python train.py --hidden_size=192 --n_experts=80 --lr_router=0.00112 --num_attention_heads=6 --rope_fraction=1.0 --attn_scale=0.177 --tie_word_embeddings=false --init="uniform" --init_std_o=0.0 --decay_shape="linear" --batch_tokens=[131072, 262144, 393216] --train_tokens=801400000
Below are experts of layer 7 (counted from 0) of a mixture-of-experts language model. Rows are named router (the router's row for the expert), gate (a neuron's input weights, with its number), up (a neuron's input weights, with its number), down (a neuron's output weights, with its number) and show model dimensions 96-191. Each number is 500 + 40 x the weight over its row's rms, rounded and kept within 0 to 999. Numbers have three digits each.
After each expert's rows: a language model's description of what the expert responds to. This comes from a sample of Wikipedia text that the model never trained on.

# expert 26
router:457534483475553535434486481572432512538514474505440529501572533442504495554537428498479509456531469477490485467483514508463495533497466505487559601477503496576411476469474415528524493479473488538597463434548469498528540508431461454520468510520473516423458462514498481467534493462470437551
gate0:545565495511491538488415469509490423514505457431485474454511485423487537506461616446533409440534517511512481511539482509518514529568473534604486562464481540480524520489446511430513537494524529565565502440486428435542460539510422525490494496487463517457551574504533427458482559513513475523
up0:470492505514485500523641529475486510489555480470497515531540572539495477518506561438494547529480490563485496463560485511496464495476479491440535488560479479556441504433503547550527461459508417490508449538554453507472542547464480530453517416525569463592539465459419484497490452492567512407
down0:496459447445481563437492439376545594440432542548569465551502505509523535550555455555490488433490463466480557502468458556574527476511493493467481508528553561479518561488500549491543570556500494486513511507509505458521519534487527444537494514531486523519460541436477537520498469507478521492
gate1:503527507480457554520528553488509531519571551522487514503465484537537469482466448506517499562516414507490492513553487501485504541534534505551536508524544547493418452510498501482431494503476523459462473558523567445524525515456477557484545381439523521533519460516507517533531431561548479527
up1:452522458510496428501473488514485576543467550438490465490456460508516451493476459555465484589555528506455427493521431475474445507487470454549548586477519529471474530511579549497460545517464530461500406562580582442486515554491504497580476467506465452484484540547517546517505482527522547532
down1:477448458485515442537466505562505548520534538536539492482529505580509517490535496432566531506472510448491537532422434452523475452493509480506476584435455508500414464503511431536554522481537515500509492544556548490579465541536477530522548465507535414512509538467548526484538504450524502541
gate2:558474515464524518466514525499503452516515405526495483505441494487505526512526442514498608498470475510468423473466532499447514559510519461477450411591505478496466434496512474536471567565560555494576466589560490518452475559486588507436511439543566443494493461471469497435529481508456466448
up2:448467463540494510576447438511505538491464548442502486503554483457450476505507532511485458465511493499503476517555492514541550456516474475502509577405515512479576539548461531482517513541457479520402538459437515509512456494511453525491574466449460533481449593560545478517468492513484445535
down2:525476514504479533547509516360508542455483554525527492538471463457515469475429511543468449468477488476542543591483428513510512425474510540525486521473513511485524543527517529477542528448470484514492492476473464447479487479521433509464522552490437558483440544480530483548476549528543500525
gate3:468521604499459487481496524493487562492504491522500581453494483537474461484538450490467514529470475448480490534403477515528479544559486478516450469500615575539485514510501533529474578525567455474518488463513441511526525557485441487581573494507567491506553526508590449469541554499594480502
up3:548549516582521457473512479533495573440499467536465510445546441496426481521432543495549457598490509479480453502484489501551518495485465521528459504548496479494600492461360538502524442453528469555533461468497538487453482507497426443533574542478478475509586489496555547548510456457527398506
down3:471453531434522495479474451520459536557453470580547515466519530482505488494486523484520472523465449519486548440538469541469495486538483489511482440511436466512470467469482548493575484495485527503454422546462522503464465446470527547477518440508473499485542531510440501614566488471509495507
gate4:479522467488464439504479463409619504476456510444619452513487491569560551541496483484461513524511505512570497595483537482510468507551481484561483464494497507513515506584460517530440511507480455511482482524546464470465475573512515566442524523498524578513506519449476470527502485576517552458
up4:504493554468466423514546466512505518441478509434544437457472412557466452475502483459520549546502533541463485525519508495518425540522426488498491493544458479484505551526488538432357462475529465525484541510548533413570470452567508495584477426512457438483550476457487465532485496494481499520
down4:494531565515458444548497442513584494522532456414550413453502450610494495500447595415554502485486493499517469519454486487444484533511470502482421469493505484479549519595463511459503552472537405509506512501489524449586507508563542503551434469481468508553529505503501548499473545517505521491
Single capital letters or short first pieces starting a word after a quote or parenthesis, such as N(uremberg), C(reating), the g in e.g.

# expert 11
router:547458577472558541463532521573488509521510503552456544478438524445496465464513496508487501517430524481504483483482569487598478486516519521435485475514482591497447566528513483525499513506479519424492562563529486557538471430504508494553458523435499515448521482421529449551499458508516542455
gate0:443541507527503514492539513465470456533464446491496485482525426491546529425513512545557484475557450455499506512575553516540516510522475508529512520587467470440492379478441512495531485519484514568492430515501536487445524552454554478493490580453434549526471511562506482426507516528523478538
up0:469460446456484512541491497514506464473419467549490505481617431545500498420530425508521545470509528474576473471568501449502468454524479483462540493467518532458552510457489489441504525452476539461442534556513534527480455515506509528481481582481520640520518574482543503475487471529482499496
down0:517532448480516504465509506477498553511449481474512503528533471459503561528527470486527513561526505522563540526513491423483507562566479386492419514458518526496499536480518463534498476476493489560413466505450504461547507551505569508493578467501501491539439553492448558506499508528452433474
gate1:539458471489569541497480479505520543520572415474482527521457489526489444520482539510508531536476493504508569503440488538492557527497527474523472571484525527461541425426479501541549476512449503493476482515459456550505403534502516541434501511509474443552624505528534446481427481448483508457
up1:517552546455462409510450551464517456493431551485536488554526531512556543541455472508470446497466502442559445540490420431529523510478517483486525489472447471478556519561569477495485490515497478548517491518532539429493571465453525546592483495505494470450430469456487575451480542513523530566
down1:488526519525473560458559508477498414400439536516541550499514576476489515458487445538473478497513520464490441524474539570592527466504525495541459475567439519478495509519511592449427475485528470491540518547429541548483613519465500538408447472545518493505497437494526478495485501551478523557
gate2:445487469566482487517428473504534529488470443516492496469502439542512448521527556512508512494452423475457494519522438486565478486556422564480398530542473524424489467541495498498431490509484535506531482547548501516472521470512493522515462429536599440602488495544494530391493583553460451515
up2:483544461581482460512430513468474573466442507538500501520551471482538464424480518570500589497521469506460522480576498485501506532440497515514471490510495480467618513507531483564508462558489517509502455494531537563501511514497532527475505442529534503453496499509509426474473533477483500523
down2:465457499495582499529494447496510541489552528527510492490477431524597466491513468527498500549490442472466503527535553474550552446498500526557501459466504550462525507573506470548498453454491403469495503502418542472418505479532511517505513449535514440474502526451491498483554446506545511502
gate3:524531482495430465499551459499509498512427479514563423507494515584517462546480517524528460543455527507439532515507537571510453390518507430543453558468500506511573515516553539476419468541452515521464521503529546522422475555479490515559521553498523545531450519511485475515497535504518488435
up3:511514519424495474463442498494461508499491568533578525452456509448450489478489389512521565466501554537526541478536443485489456445488462460527561533525474488481540541476479430545532494556486496475468424495503496386494476541512478537509456414580470467519549487491476532459521468533437501541
down3:458513459473473460534527493520506514505603512580458435463503488528532460503560517418495489490543506481442504501554535509502480516554469530528506581494535495534531553465541562481466488495504460423504521425548576530539473473487527541498470485526462498514486444465472507522459485495467486536
gate4:571460509573537536543510456482518506536473560534561524436451454457505505554521487530513526541517462473472483479506521477486479472477538513573617496533518501570510506528590466544500535480419472466474533564542486462546505546463514542485560571456500502518555643473519451526424499482489477421
up4:473467496515525475493506549555499493566496566481450474457500530484578590533549564461549523496470472457410503544567505514529510572524519495534516504545502504527523497570477471493540521508481466486451508464476512450482487502548498493449538472489539483507509476534516533460502479519526495451
down4:470590461475628417494499458454440517508465548477479449519514532501558563530526524446472525494516499475518434545474472541518462481541590459492522450450439527472506497449509532497546473441451419509485448452464477489563554489497516515509546473611552615432493522527502515502542438461505610480
Year-start digits like 198, 199, 201 and track-number periods in music articles, e.g. (1960), 1. "Relax", credits lines.

# expert 51
router:530506511503464516557450509474434441505489496501498472453474613524524516586491459504518431452560455463528477538476485490495476610515497496519481434505489492462528533544527512432503516537492509509461536440491513486444485521539549455406508556539503493517456456495404518484404511447512509450
gate0:505446481517495493426516482438520512492507479547513501545537487501570518480525482488529449455530473505489479417531552586519498381518529485504442497453510564485463531484538536535589564480501545523516511456516453502439499488504495503455517570586537503441463538492585495576493447519512512476
up0:465491531494448452561494463526569427547486498458445447460445476463522529489474481528447563512509470500466570503493446506483588595499519520554513468521486519488495531499468443530499481515539432521446501534564496466547478485477523534523451428458502441577517499531462498416492522523555477479
down0:445509491554450469551565538475390538478538503555526505527556466505520533536496461521450495434482541468473501453470474491487444504467503560449465532393487482478485514569534495453535474484463540491517422483503494461482520527540636547448518480615548461525506553576531456481557407495564463473
gate1:531492533499625471459461498579475498546477522504479437467481515561488523518462482524454502499472500446483541485536497500558482500471548437523567508473457495460479485437563444536519395477504546495461575520445524404466475515535527511563493473559511563497522546436481449454520445501514555497
up1:545470485506541551425513442525446491528444453475497398533448529491518510530485514550443392507497529500549515547474452491482495483479521499483522568504512512467532530525463572483516492564437461428482498465514503503520484591560535492441559441542531539463498507468494456457556499586486482484
down1:479485452433527438535451521553478497519469531473516445520638503495477446515499532444529510487506516477479464501557521490527462446544489535471507498529468508511473510489483490531526462495447512408471540523518485528512524532526595510533458539552501525440529433462494430491532485547488480532
gate2:507456528485472475478507507496466441455535482460590425434546472535601532525474557490446494508456506563614533440535448462551499459487469460468459586500495489584449578470515505473465500497517491465443523533469520534461473508526494611515498539488566504490512521514462536519509483452457552511
up2:469556495533533487526488524469490498461462511537543517540476482491519394480501499463464402474498450472468513444523553526524430500546496520486490505522519482543483552453499430444549474385553577515530487538493507471536390456519445473451567500534505599494545526447509522500482529520490483501
down2:542503497483484541512522497539447482464422430548558512495496521431509464510519530515503430488466496486482505495483518501519522465520451486451504551530525556531469474510536473435453480553506516544511515488514529506485482484546531554570519547499501484504444539587578540544527534494502515503
gate3:432551545472462541472517562463512506522528567471495533503532515500477446527504550503471475533446523482518522454501487475510439456480393479462463467439520448510476512495539525571471562472478519444580489494475475505425553524460472488540511536555512441418471475577503524530486492562528422514
up3:446512491603556513514518554439537522455449474514488497437494483508525451506496481477606580556531489514473521490490477494504500416489539525503512518522452491563502497464475391469487465475450435548456459483495496405501477550559559489522462489492466535546563438558512474486544526480425473542
down3:440492534528468513418460539459520495519599541509520465505519530505548392392584506495506511494479440538485518479532545493497510496525460476490483534531447501500485499565498539515575497482499547520486493544511463486476436504522461489520480414405477500428498458456529520510523471447431532551
gate4:563495514461500478511562466509502477549539503520502497566447509528491533499479528539478438465520553443532495461554466624482445500480505504585500498500522518456444503469477505532548474490498460482538533472475478527430447488434560539388542436429529530468537551436464484472510508538490507491
up4:505522503435490431540576507512500508557493566481512473452518509461478501539479469456489569473505544497514489524477482431485491457504480553442532464436539414536475504465452545466478454475544598545563466519590462481528565578447522431527474522543501495485520475524509544564491499463518437483
down4:567483510481454439508503473512515488437506408532413532489504556492517495490497463606565490491504446491479531547516472508545494528440540510506476500498436493497523532473491543515505492561543536479464484555505451496464531522445582478518546521530505463596387473416525513427522427546532437502
Sentence-initial discourse words like According, However, During, Despite, plus census and demographics terms like Total, households, born.

# expert 0
router:568479516479499482415483489565527529521501528558450549520468483471466460526455491481522493455501523452494495478433514487502479455522451526497486614462430505525477546568514554500466513466467510495506542504546424421512546437508455487490480534544483518408464450433560508549502499454526581491
gate3:538525522516568446465566475512422515498526526490467551481548517466381450560431536515511547479469515481553487461486479492550524566455486445527562582477490440473530498488542524473479498545509486444494514508479519484537470517478492549543509477474451461504530442576505486473599492511437519479
up3:509471467518594458442532498528468532528470490527456474463563529463497394565437477504495523473427492507528450504461493460515530505483490458596510540451513454525476514474525557546495517582457537433513496519538473431519537504521514568515546564530478447446550466590542486493563500485435501451
down3:449447460408599468555553459561515536443497458504467455533531517439522503547467489487505540475501520537552556494562428478547519472559439525528490533443431492492504509501484514518541440468490494476449551485549468482476480429603534519549542543499508448496575493501483512406447477542491500442
gate4:483513509503439477550486513439444479554435492512515573526438511470549536425548523514489499544500436402508489490545531488495500510460502457615522541494481539513485523509541485530545480532547546467482440460516511543441500513436517485447483498560619448459520511516514444472498504490468485447
up4:455445439495530431520522542504501529515452450534484501411578476556503489440548502459528468424480556580403451517495564491485488499554470520484556531441516477453498532496507499485533542507506521537472498518535493473498499522456531491474510453455540577509525510493492486504478497584521508554
down4:505523514559471540483464519488507504477440579552413532551526500447506484476532526553506483502548494489578450452508471557522565499454530507455497507562455497505489451525460493433482534437527552544534400447440513541517590416475501527509486547512505584536443521456456469516539481490475539525
gate5:513488533559517372452536562511416523500504526495506497470498480519493496517466437496451493505527515555506472501458541477459506579482516442530532485460534471477526513470506549511527508540513530468470428465525510420572465495525483497585498492463486528470517472518497506506544505468419496476
up5:518595470504512523554456463495511553546480508495520534536436459514552501538553493567547547485417524434452507590523556531544501451483487460493524445536477510478585513481534478499467521465536471459529585507461525529503546490474506469512461458567491380483528527506492490472470527458525463527
down5:526483555531487532535496547457517453517521491510539523524529479483430484458476437569532525498471409477458491509538517503448548529512539487485581507556511550503456516470510481512481529488554466495516491426437541482543614547444510537463501437473544505574479533456561505531546530514531440540
gate6:462519580506438533444528497502493494556532508521491529458496478465477460537515543476530468526529504466450518472534517514464512531463481482507438447591494487481458451527459480492486517502521565433545435557488546490456525513475548573492508427430480511575478528547460522524461504516532467555
up6:500530560480527490419584508488494481528501538498481490482451477475501514567499480565520505511474514481435459519449548415418491438568528505552490491482517523508420491474484492538554444518561511454490525530466524566546501520424487473527471449531521500466511516480590522496598443436454485467
down6:519566481466460454468487496491490465555541498533566493463446558516481488620475507532444472500426432506444514510499525495558438494450488442504581522493544534492506503543458456514527511458478531484420481448500529538510482537501523488465515525459519481547513526517542510528377507497468544553
gate7:460458521503550590487504440466433528490498471470527543527496562560473432475461419573526446528507493510545571485526561447516517459488538492548592521535534483515488490447508404485473526530431542503501537477422493491423503562535540465578490530441484433525479538549543484534498517501502453483
up7:512472457531479487467537593500544479484527541510531474455561402510557511447455507496499519502476525474451547518521419507470491596515502491464418447459524558505534493503462503494545477515603501538451425488528565499577529500478525566432468463533573472489477497479503483502502487496482479572
down7:550547528454490497535487489576578449532502450566470493459510473504535532462461508479443548570495563398516460513518472466535476517468437481414493493516478525510488534560545532501557522478554482576386503491519502518535577437518422527432447464472451450514519500509560505469457466550504531535
First three digits of four-digit years in dates, tables and ranges, such as 199 in 1995, 201 in 2015, 185 in 1850.

# expert 8
router:564546431533446434455480514515535527520563528461501490475531405442486499460484567552439524471456554505442500552498454455553543513416539471517551447474553429489563525488533512530456548488542467485540529505483417521515452432517486427397541554423473561506491493517508523538450544472481510463
gate0:492477506500488516535472553495506435509544434465450519482509516495557538566456432417520486513562479454442490497486506571533513450518519529592476506535480471448465444468500506518547501511517538465508477578482488474565523465490541554517525446514512482507520552523508490417437466583571498462
up0:508539521472505467478535485467531498518477539515593423538489524568476491449508532550419451483440502443499515454520502504509497567505514495468546506390492534562493562495473470479459582532485480551572532484509522554449497517467494486475454527530485493440417500471484556538547510414479468530
down0:475493492617494478502542474586518537519521509438605560509434514485506540464454549580476566460455475424438547456464588514510517501449450511465446442493454530520476499536506530479460469474453509472519542427545510511454500491493529520454449542512509477464473526511539504502536520468432529538
gate1:499478477548546546470481543463539491463504454462480547454487499536509501443492516470511477522458467535470551530486472481441484552494465480510370508529508502461435537499458468533423529540516530528529475557545479448472571508543511557451521558485543476459617479481518531464505510532452457482
up1:516500465499589467496464518506531488527474419489532505486493512504460470468493500484478526531492516475504473490527421476469512473506519503421389506532504514546557498514476518492455594496516512564527525573550466496467541540475597529472503533520510515523506556546425556462518598531467500551
down1:643493452489494496502553483548559489468492528546512490435470494510584529460410515515450488446513553498540507476541554403482463457460455456489466561472467549586516524550482521432540512473499439474488559500512573451542534442477543473475535525465502559556521563493464529546542513526511558477
gate2:477420478496492431507490543465516472513491498533504487532516502534490493512471441572512478483549484455528471522455458493529480504515423522459538488446532494482547535481564533458528483544481489461497576601513492457451469491490510534422474512483535548548553505544560594508484464486517384445
up2:494533565464464521461475488489486460487469508581538514490558489425511530433483472463515494435497502532544509493496572488507518457566479510486507497456486547498452450498435449475485443485409550529528524512483493549512512568496480493502469590518547479494472419551613479506469540534420556541
down2:433567606511518528446543534483498429540553494471604499418439510485489487473439424486499491470548491511510555541544409559479530468504448547491526490514482446535513475557498487481492545542555546465552502476560524541477544583537510470500495503501503437516451475560498533497502558509493553527
gate3:514516477426473494488505504524548512493507495511494582544546495525549490538529507478413523481516457466500460517560453430582423482498462523586545479471468459483498541491516530510558559477392506490535523520512483518402513490508535492464521482478523510537542535455542556525481590494425528507
up3:513534533491487503532471574529515581530479508544460516536481507478531505528494481430507494405529507455493440536532470503549508460413558490582485476500554522504448527477520620529478421524470472479443559504488504499439493508564554521530463600466546522524496500484509576441510539511504560546
down3:490459561500567545450467504505514495490462528517482459491464517506459496434517575525575475533420456564510537536546585485493520558495461527584467444493510489449505439488491509573527533446534447535525463445479522467566456511470489517447500482443543519508496479500537499461497532420546482493
gate4:468521549544471525480512520484497468476460478491432519437492478542472514539442497623485544478484492509531477513515470498519474522465484507558472513470563465436491542466479493539503515560551484469588461606544515482465512552455531593470509424490513472533523504550485546527547499494474483490
up4:507477488514475533503471548507493503504560521544568448534493542559523524469525499440590505477506476449480479507500513498456481455539552509506447482542443478498488484552564477487481462486439573512469511421489524526540480491549400436679506537521448446470522458470512496478522529474513489453
down4:504458519464505574512517474486517496499468413477547520590521504490476509473498464496553403552507461463445482530482454635526517590525514507509528488575488468499442428525530483510529511509504485439475487480509495521460483552586445514440486486491456493481564487515493522447491508552449544451
Periods after abbreviated botanical authors (Hook., Lam., et al.), decimal points, closing punctuation, and Arabic name parts like ibn, Abu, Al.

# expert 50
router:512497569457518476577475506450449510561495509495495466489511569536523523508534548556508530405501487497493484510481486532491468554548429565479539505469500546443504492510537480443434560480559509514507521490570504464470590464565534514539484548498507507542467470463455533528468524453488537474
gate0:470448518445440499534484473479496423503427470497510518479515513544567544440533510476472486480498486529458484480560564520448481457495478522553474505443508499527523457500512428483524578563468589541508465429419448510535488495526353483533579516477503458472501530505507472534525499540556550591
up0:471541475519518480506433573483471515497486492580535518456509496601448431459465507523492501519456492520537576529518484512460521503513450622493549529464444436518486436517468512514460451497544439465461520481521461512489445553523562496436488509526528496550519512459464522593490517481582468500
down0:493516456488474514489478468487530449463548496491507467481587480505553459517572561519566534560511474519505469450521495548562538568509515454531514515519543462477431589492460491433595497503497503471533591492429467482537487571451491462540522531518503470484551469491406473548496468530527492517
gate1:544445471528495497513497504424493465469543551516560490533481466520478544531491476520492462515397480450558565493512453510493538509435485539470512479501509503508477504504478608515514467522473491449528437481420427455433483511425482530491461516489532492543457512607522451526446457541429424439
up1:507454488502495539534463525484497517522432479449584471505558516532427522532460547449451467519463499508551571444482478496544531490529554539461604509497487500427419503482479582500497455533454460504500499459451433437478528525484452537503462540524502491525496538481518509496415489524493519450
down1:505506461529488489491495491470575529575420484577529541526514478566463502489459541548478506492495501476610516455471541505487469503516512520485565513546503455475495508477482574450485459440501446517503478479428488553512539549512549530381458506476547489484462435423540516514488537520465441463
gate2:438463477492521548475505473469462507487515501420455563464482484436435485537492524544496515570469498510495463482590464493487526462516536520530568509473563497534497579473523540422505502469495451531473606380510565467540519561506456559420550492500446481496525467499509502503538524526493500437
up2:400479574445565542492501518603507527500475493501483502501530501515492558487461543560392483548469477462476483513437582520508583487493549536455522497485514475492467626494560493493441508503513568434520514435504499521469534496528520468464430534475440533495520481479507478523551538479500492532
down2:466438434528550554544472442513486529564512451471491511480497562556503491536533546500432457509466478478494435487444509512444452493511554536482535507469533519508492516512415479445478500517561478497545544494554485431492476498536561551462551460510542422594509467486467513532546575522489517522
gate3:472519499495496502499514496470526516430500426469589483501485477505531465570436512543492464483505461487503514479489526545594461413482536449519522569449497458472523531398529572477517387495506526503497481548503512530438395536481525475492516466543488442512532530596513489449494469581573473538
up3:498516570485535435502513465530581485497508478578470491456517491522548457470488518524464433494475484549413538454558492438464472506490503561506544500453587482556537590497521496458433478474461441513495540525469498503529454578528519470489483548446500482503545484555464505509522481488519502433
down3:502488537526488509533527557507495475467526447488535442476512514480547471471438500482454492501467511522463560476554517436432479479456530500564467460560534521553542570452548456437455438484471496505519492552491562519513461494558555533593440470508514485505569555522442511493546413497458457525
gate4:575484460474478489494468508448521488455398552515440549484528468536508515481475461568496552448512529464540570455580569610564532487485490544472491460453489474487488529545447483539550505490396462472553459451460517501497548599469520530524486493405518486465536423512550490511512477481457488494
up4:497519526491564478525548495468486524519499496549482577518408538548475583521565565571501496489465492481554522484458481484518455485449547503485528533595438445487516517589534498451507483476456465533483465479466442513472400524479533484481426632521582451511449453531521586462531469505472472471
down4:494463405482495497515469494554486493504489450562505548507492490540515474496552462529544569480471547452586499446553544556533531448538505526503469427544511559561495469461377526470510566532508519528490469448460445512477480527505428476578486511493502524498466521477499513454504503518542417616
Sentence- or clause-opening words like However, Because, During, When, Although, In, and gerunds like Knowing or Using introducing a clause.

# expert 56
router:472476395460552556560480518486474524428490480484431564452443532447472527560522496523504476502544500564501507457491584515558543525590517541466453507478443528494490405569454496451457488471558494507448492464545551504509517527521516487461476485460433564549526473477435494529428521462500486519
gate2:567488458483448464510502491481563420533572507548540471499579510476486476506513556495504482484479483488464479459453528539484427518534464525506466464477598511506517474521469487526511507497480503530535530544570460489431495558522453496492442540521514471491395502531502457419461605461484522421
up2:451523463567560521481495532604471601583496522446495464559510407575549535507467521467460507482494465537495503528499456395564407544496420468538478545511474481512547534491591534470465471491588581567501490511476486462474524469482540455494452468522487513493505500482473514458455468537524456493
down2:487494458404520494554565518452444488479497451537455441522551516474483490534529463538562517577511502446492556495551451516505505444493544554531529502468539505510510490469451439419458462453498512483379519436528520465529551523484534500508461487556467558540516480500537454594547521485474515569
gate3:525517534445456535455525487466533543524459585523496538474569529514418544566429527587509455519510428533427494510514475538436569487505404521500543536474452526514477543523510480488391467492523482437489432614530495542431440429539562491515496512455520523495549600492510557500439525452488517508
up3:498540537483514533501456519533411534443490539543476535502549495540472465531475591469506508529470485485585505455535519452521445504479499505498563471489495446561572446577455473529466511517531486490527502530523516531491507549486524521568550489487424529458432526576545506480532534414491538421
down3:534528513476573504508505543489517486495452471474490548514497508468524518490468471473543585424505553492500500547540527546480483466519562530469564410539447480497522406510500529486462474501567456506540554534536491506507509495512436462552567525451469486539490413485406471569525534474481508533
gate4:465465571444478553545432530487419428531486444557547585515490513438469481537581575519508547482446466476420507477472538467457434459476463597467495524513524489519453480420518461446510500453517453537525527549510504463484509498501549507467493490536497502484481423498509493518495489512508387449
up4:539496514438497467485526494532543475460456463527437475534586505459446502542528475497468467507453532497469389504558523615520583550513496485471456484503495534533550522424495527478495504516489497447455499509512540483523551451472459576432521437443590443499499512547534518506429507514486486512
down4:529455502499549441452510507514527520521492575428530524508495462545505476529498558526467500522454533570448418492509503482516592454510538483530496523484476550455513459473496453450423527483484480540479519511480486495501455586561489493516568431455455557506462517506486592530531524542441488449
gate5:504428528509486562517468476483509499485537510413486507504473508521528591452534507440486551480494487533489491525475431450505477581495511487533518554499530551435465453516472523455625571459461492539568548502544568476484508518491493488490445516542535483518534509560525483501437464580516492550
up5:485509460529487540463425454494535496468408484407503486547473546563496495530537529489536475455506518522504508485515413472463495547532526528506500515512495486598504541494457524485486523524468558563516449467554520481496489443490483599466505502516523500527419515469594491556585428575490460541
down5:545459421497526491480482505548499439555553500525507499490507498426448487522450522471517526482564532531519479443474435438476484463398490488501443544567468576448442518540454463471466545467506470575546480523480493508488530429501509461485539581554535487457487483512521488519459549481582474475
gate6:496487523502513423526483438482520449456443491511496555527487507532499468508543491524532441525481476505468478492555483555420537522429534487430572492510481519508549517448449455492526548524507472375475442592470496567542509525463525557450514432513514493538477498524452473498465510476492459495
up6:489501463547512538537483407507453562520498530503526496471492508503501454491475531487475452543562438506532438398495495442444470549494452395540481486470424485520516445566516550486521467522499475584493558499577529464489474479535517469437477525529455530409538468506445532478506573494454591500
down6:451495518516533533454438494457463444542538483565511531520586458523480443509499466582451503483467529553527518536474451525534471517541489497541504569507518525443518528471529555474504502551496454562542490530565458514413501432466480499522455507415493521503543465507435537509507467523548517486
Temporal prepositions such as during, until, before, from, In after a name or period in sports and career biographies.

# expert 9
router:519572400435532528493483536487559499440586514453528496447493473514465487399491485488480557492445542560481517570485512472525507486518531456514534443463557448497452566396523488558539548443556467403500522463538433549498496505492473484475523558481537555459454508504586545535465566552511538499
gate0:501480460485487493586584470513442497468412521491428444479542522486532517476553518564472474482549519459529538454468516469486494560479488505582345545475552473460541467484514550526480498500429529448505495507483517550450473535554595470454538492498487508532530446484479528580456485529530516441
up0:455544535519565534451514433504472486548452476483382474466488494500527493486523496459441460574491478462486512484512594590538439563505469511488497510439542447546460466488488499561534483449532457549479506440441547517541474594490479559497491521538527461556528601417511534407523477537513482472
down0:521471456513528544462575491470416533508423540404526475513578556508483474441529526496430454467508477560515528517462488477491469542448452454463522570494505518569535553464527466512511496468539508552427539457467537453494460495487549615558533487464461473527452546439488484460558519506480429491
gate1:535509470473495456512541497497486465485484577482502530531517502550485502464547522448461493482472480430415550434580522472550522493544527562494527546517477482431514500480446490413564469484477508564467497502462502540518483481501525488502476536498535486566438546474430564520466476456504431497
up1:558522546499499448485499494499545469458556488475514491532574484462492437477500582494536476564490572510485499504517508518514538498560544508494444474505500422473523535522457464443489487595484520498521477553507504473496512580461461507456536557477510447426473582525478512578502455528443488570
down1:503501537496486488565543448467450509518526517519458548532463469422495525553596465454505479437479553480427499557543533524540487481510516524461558598473556470515512477529507477483488538488426520484558439470522479495515527572469482481512463535532521510520559458519499507519611452476567435461
gate2:500488525442543588469557465484529515380439493467467531492482489528477494545513512482506493463485472517516506523528562516520499468559507494532521485502459470457444481492449564475516522450445479486443542481450489536566471509510539536334496476448498520507558514482470460431546521494556481555
up2:511543405553475462526449432513525431534497470472458542490568516486555521486444535534450524543503569502514482468469471542520539546493469470448417479550506499484573494495515556510532500540532474542443636527515508530495505466467526509515505530489495499560372516492550410455502533520463534558
down2:485472484501501530547418538490501462470474491500527463514461505572576420488544450489511541455484447483510534483444528559469552539489461470482473462551529443459559542529504454524522503475521518562571481517514554481458496442602557492600448478585517510523490528470504450509494469522455561492
gate3:473462486442554581496509514484489472406535521527467515515433555495526541469499482472559501478560474535496446520512544548514488513549516526486542491506472474509524522591480561384460529459473461573501549496494484565513518538456419547490408549542477499494454484499565485535520443475429479568
up3:534514485537505513558434458525430495521530549434514436494489498477538495455434473511521525445466473521484528525447500459518503497452459486476465494465512501506509519430521463504519508541567518502560419490478475463493503564536566494542512488566503444470569540485439507493562515467477549549
down3:543596502527494460537428464528483538513545508467572491538442497454444544514515551537480537485513505517490511529474486449473597467458417475454536656466496512435553482549484444553456511524553526526580500551432477549449466471530516468561455487521533549465513555463469508525517451533509453500
gate4:480494544496449439519557508538470536574483514467576506467476477558535544497472476530493497446401488477589546459474536454441456507447516488559516532588510545508510516465464512523466478509486577489500496574501495443526478489449563535463459451553522474547497542442463421465486544446563499444
up4:508524494530483475471538485519533490552452460478483506548413486564542504517462561500456501568502520564501502520513515489542520461436533484468609479507579442522494450514475558495429502527445494572537483518518500406507523545492594538435511483548563453551466543477586568525478442502515465555
down4:499512528519512437477454533479533506525471508499450524503517526511467564545479549486517492457569550550584479512447542538425497481436505531517479554543509492557550516513506506412476542476495515536492483462515469515432520466464500551526447431543539507580469482519513553446415424434581472516
Sentence-ending and abbreviation periods, especially after initials like J. or K. and after Gen., plus commas in numbers and list dashes.